{
  "router_score": "sigmoid",
  "balance_loss": 0.0172,
  "norm_place": "pre",
  "init": "uniform",
  "max_steps": 3084
}
Below are experts of layer 6 (counted from 0) of a mixture-of-experts language model. Rows are named down (a neuron's output weights, with its number) and show model dimensions 128-255. Each number is 200 + 40 x the weight over its row's rms, rounded and kept within 0 to 999.
Before each expert's rows: a language model's description of what the expert responds to. This comes from a sample of Wikipedia text that the model never trained on.

# expert 26
It responds to: Colons and odd word pieces. Colons after list labels like Ecuador: and Plant badge:, table pipes and slashes, and inner pieces such as Fran'ch', Massach'us', iud'ex'.
down0,192,213,116,169,218,157,140,156,228,172,230,214,209,147,191,208,287,174,180,258,149,150,259,220,227,152,185,233,161,215,225,100,203,223,218,272,279,173,146,190,297,195,202,214,255,228,258,247,189,188,271,182,188,242,209,190,202,227,208,42,198,184,187,140,209,223,170,211,209,176,163,199,216,250,101,159,204,152,234,259,230,173,221,195,192,233,183,243,165,184,185,172,154,224,175,177,205,161,152,145,208,272,156,196,179,207,212,190,231,215,138,194,210,210,207,215,192,280,144,224,210,214,94,181,64,235,162,191
down1,283,227,239,192,222,165,213,171,197,231,249,198,273,197,174,194,255,145,150,189,212,219,160,299,124,130,185,196,215,178,129,198,185,213,186,163,254,243,248,242,224,244,222,229,167,195,165,151,273,177,283,220,179,129,194,167,272,200,195,218,202,155,208,141,209,143,200,179,151,151,262,233,153,258,260,231,191,176,265,112,193,188,154,188,243,219,168,231,177,199,222,216,117,245,159,110,182,200,226,200,229,176,193,203,186,193,249,180,190,279,200,149,189,223,201,232,183,101,275,144,238,190,177,229,207,159,256,205
down2,196,172,210,265,121,182,161,199,211,220,270,164,153,184,283,248,221,141,207,181,130,187,200,218,287,260,205,139,182,154,225,191,202,223,189,171,144,192,190,129,196,208,183,116,235,218,255,248,151,230,215,323,194,222,129,187,214,151,160,215,268,232,155,202,200,181,187,246,251,213,204,217,204,184,219,202,184,200,243,140,167,170,136,144,242,147,174,199,150,148,289,182,187,152,144,172,121,245,214,248,203,164,134,176,113,246,151,180,241,194,228,234,158,229,230,196,147,222,244,141,207,220,157,189,239,165,225,211

# expert 32
It responds to: The -er piece, place nouns. The piece -er inside words like Southern, Tangerine, Gathering, plus nouns like father, village, town, city, and table numbers.
down0,210,198,228,170,200,169,189,165,247,231,251,234,171,235,155,191,253,201,237,249,215,212,174,235,264,168,159,244,149,207,255,174,203,225,223,231,215,160,196,84,217,199,150,220,178,186,191,228,138,164,251,244,162,242,249,158,213,199,238,194,231,193,144,167,247,216,284,246,211,188,225,225,174,247,176,132,156,166,246,190,184,187,212,248,155,201,209,141,165,183,166,160,136,233,151,190,173,267,187,189,129,253,148,166,140,218,252,147,171,240,220,103,248,254,217,216,212,293,135,265,218,252,230,264,86,197,111,192
down1,146,166,253,272,148,202,157,181,166,230,245,187,260,179,184,231,217,124,234,144,214,253,193,245,156,175,163,182,158,143,146,164,239,127,182,192,192,242,219,220,220,207,231,111,254,173,178,189,257,173,162,182,184,144,175,203,276,166,204,151,209,222,242,202,190,190,198,188,173,188,299,155,187,252,201,227,206,241,214,226,134,215,174,262,187,234,182,155,182,212,169,246,185,174,199,179,213,213,230,159,190,180,195,284,245,218,187,119,107,215,248,141,255,231,178,189,181,257,200,124,229,204,156,205,197,191,193,185
down2,252,172,245,231,187,167,177,165,218,121,265,110,184,197,241,149,160,215,268,197,129,171,177,254,256,196,222,251,193,146,185,200,217,207,212,211,188,183,230,199,215,218,208,134,269,203,185,242,230,286,211,240,205,195,207,168,254,136,100,236,179,259,256,122,181,192,204,299,202,252,220,219,214,217,156,191,155,245,192,185,152,246,126,240,208,156,178,190,158,210,201,198,257,216,301,251,169,154,168,206,219,195,168,217,153,156,194,175,227,255,220,198,196,239,196,198,210,229,264,196,214,188,179,124,219,275,192,197

# expert 29
It responds to: Inner name letters. Single letters inside proper names, especially US states and places, such as Mi-s-souri, Mas-s-achusetts, Me-x-icans, plus plural s and years.
down2,280,209,158,187,131,199,191,208,179,252,226,201,170,152,225,240,204,139,197,187,174,195,210,191,199,204,211,143,280,180,128,164,280,293,230,226,163,247,259,166,234,157,208,146,224,264,214,178,208,246,264,272,249,210,185,156,197,191,178,162,144,229,196,202,154,244,223,220,193,218,251,244,206,293,144,211,170,194,184,199,204,188,175,177,203,166,223,193,210,178,235,241,160,182,201,220,154,199,229,220,185,245,191,220,96,175,259,188,213,198,215,249,196,144,165,206,171,204,167,127,165,124,148,213,219,196,176,212
down3,218,216,102,183,156,92,224,180,222,250,252,198,219,135,221,245,230,243,151,251,237,189,207,268,241,191,216,139,248,143,161,145,135,155,166,239,278,260,136,190,175,176,198,215,257,250,236,216,241,209,197,263,204,179,202,184,175,117,217,228,276,230,239,217,228,245,182,137,229,182,154,139,224,231,191,232,167,229,175,163,193,195,131,113,279,102,220,224,247,179,179,119,192,188,201,189,190,204,243,183,189,216,279,225,195,227,171,229,286,201,133,216,256,198,247,176,116,188,189,185,211,238,120,110,206,238,142,200
down4,185,264,252,170,232,194,221,189,281,191,167,188,309,199,191,181,96,193,233,244,222,152,233,244,228,222,205,175,99,200,199,154,172,185,186,254,218,227,156,190,254,164,174,246,274,208,137,240,230,223,220,209,197,268,202,210,145,148,191,180,291,151,168,180,167,185,245,195,229,138,146,182,247,163,179,161,170,150,223,194,153,244,151,243,185,169,171,202,177,195,192,225,240,189,224,245,282,233,197,157,196,187,231,221,301,153,175,215,234,127,162,194,194,233,255,186,179,99,184,187,156,232,283,222,157,264,173,161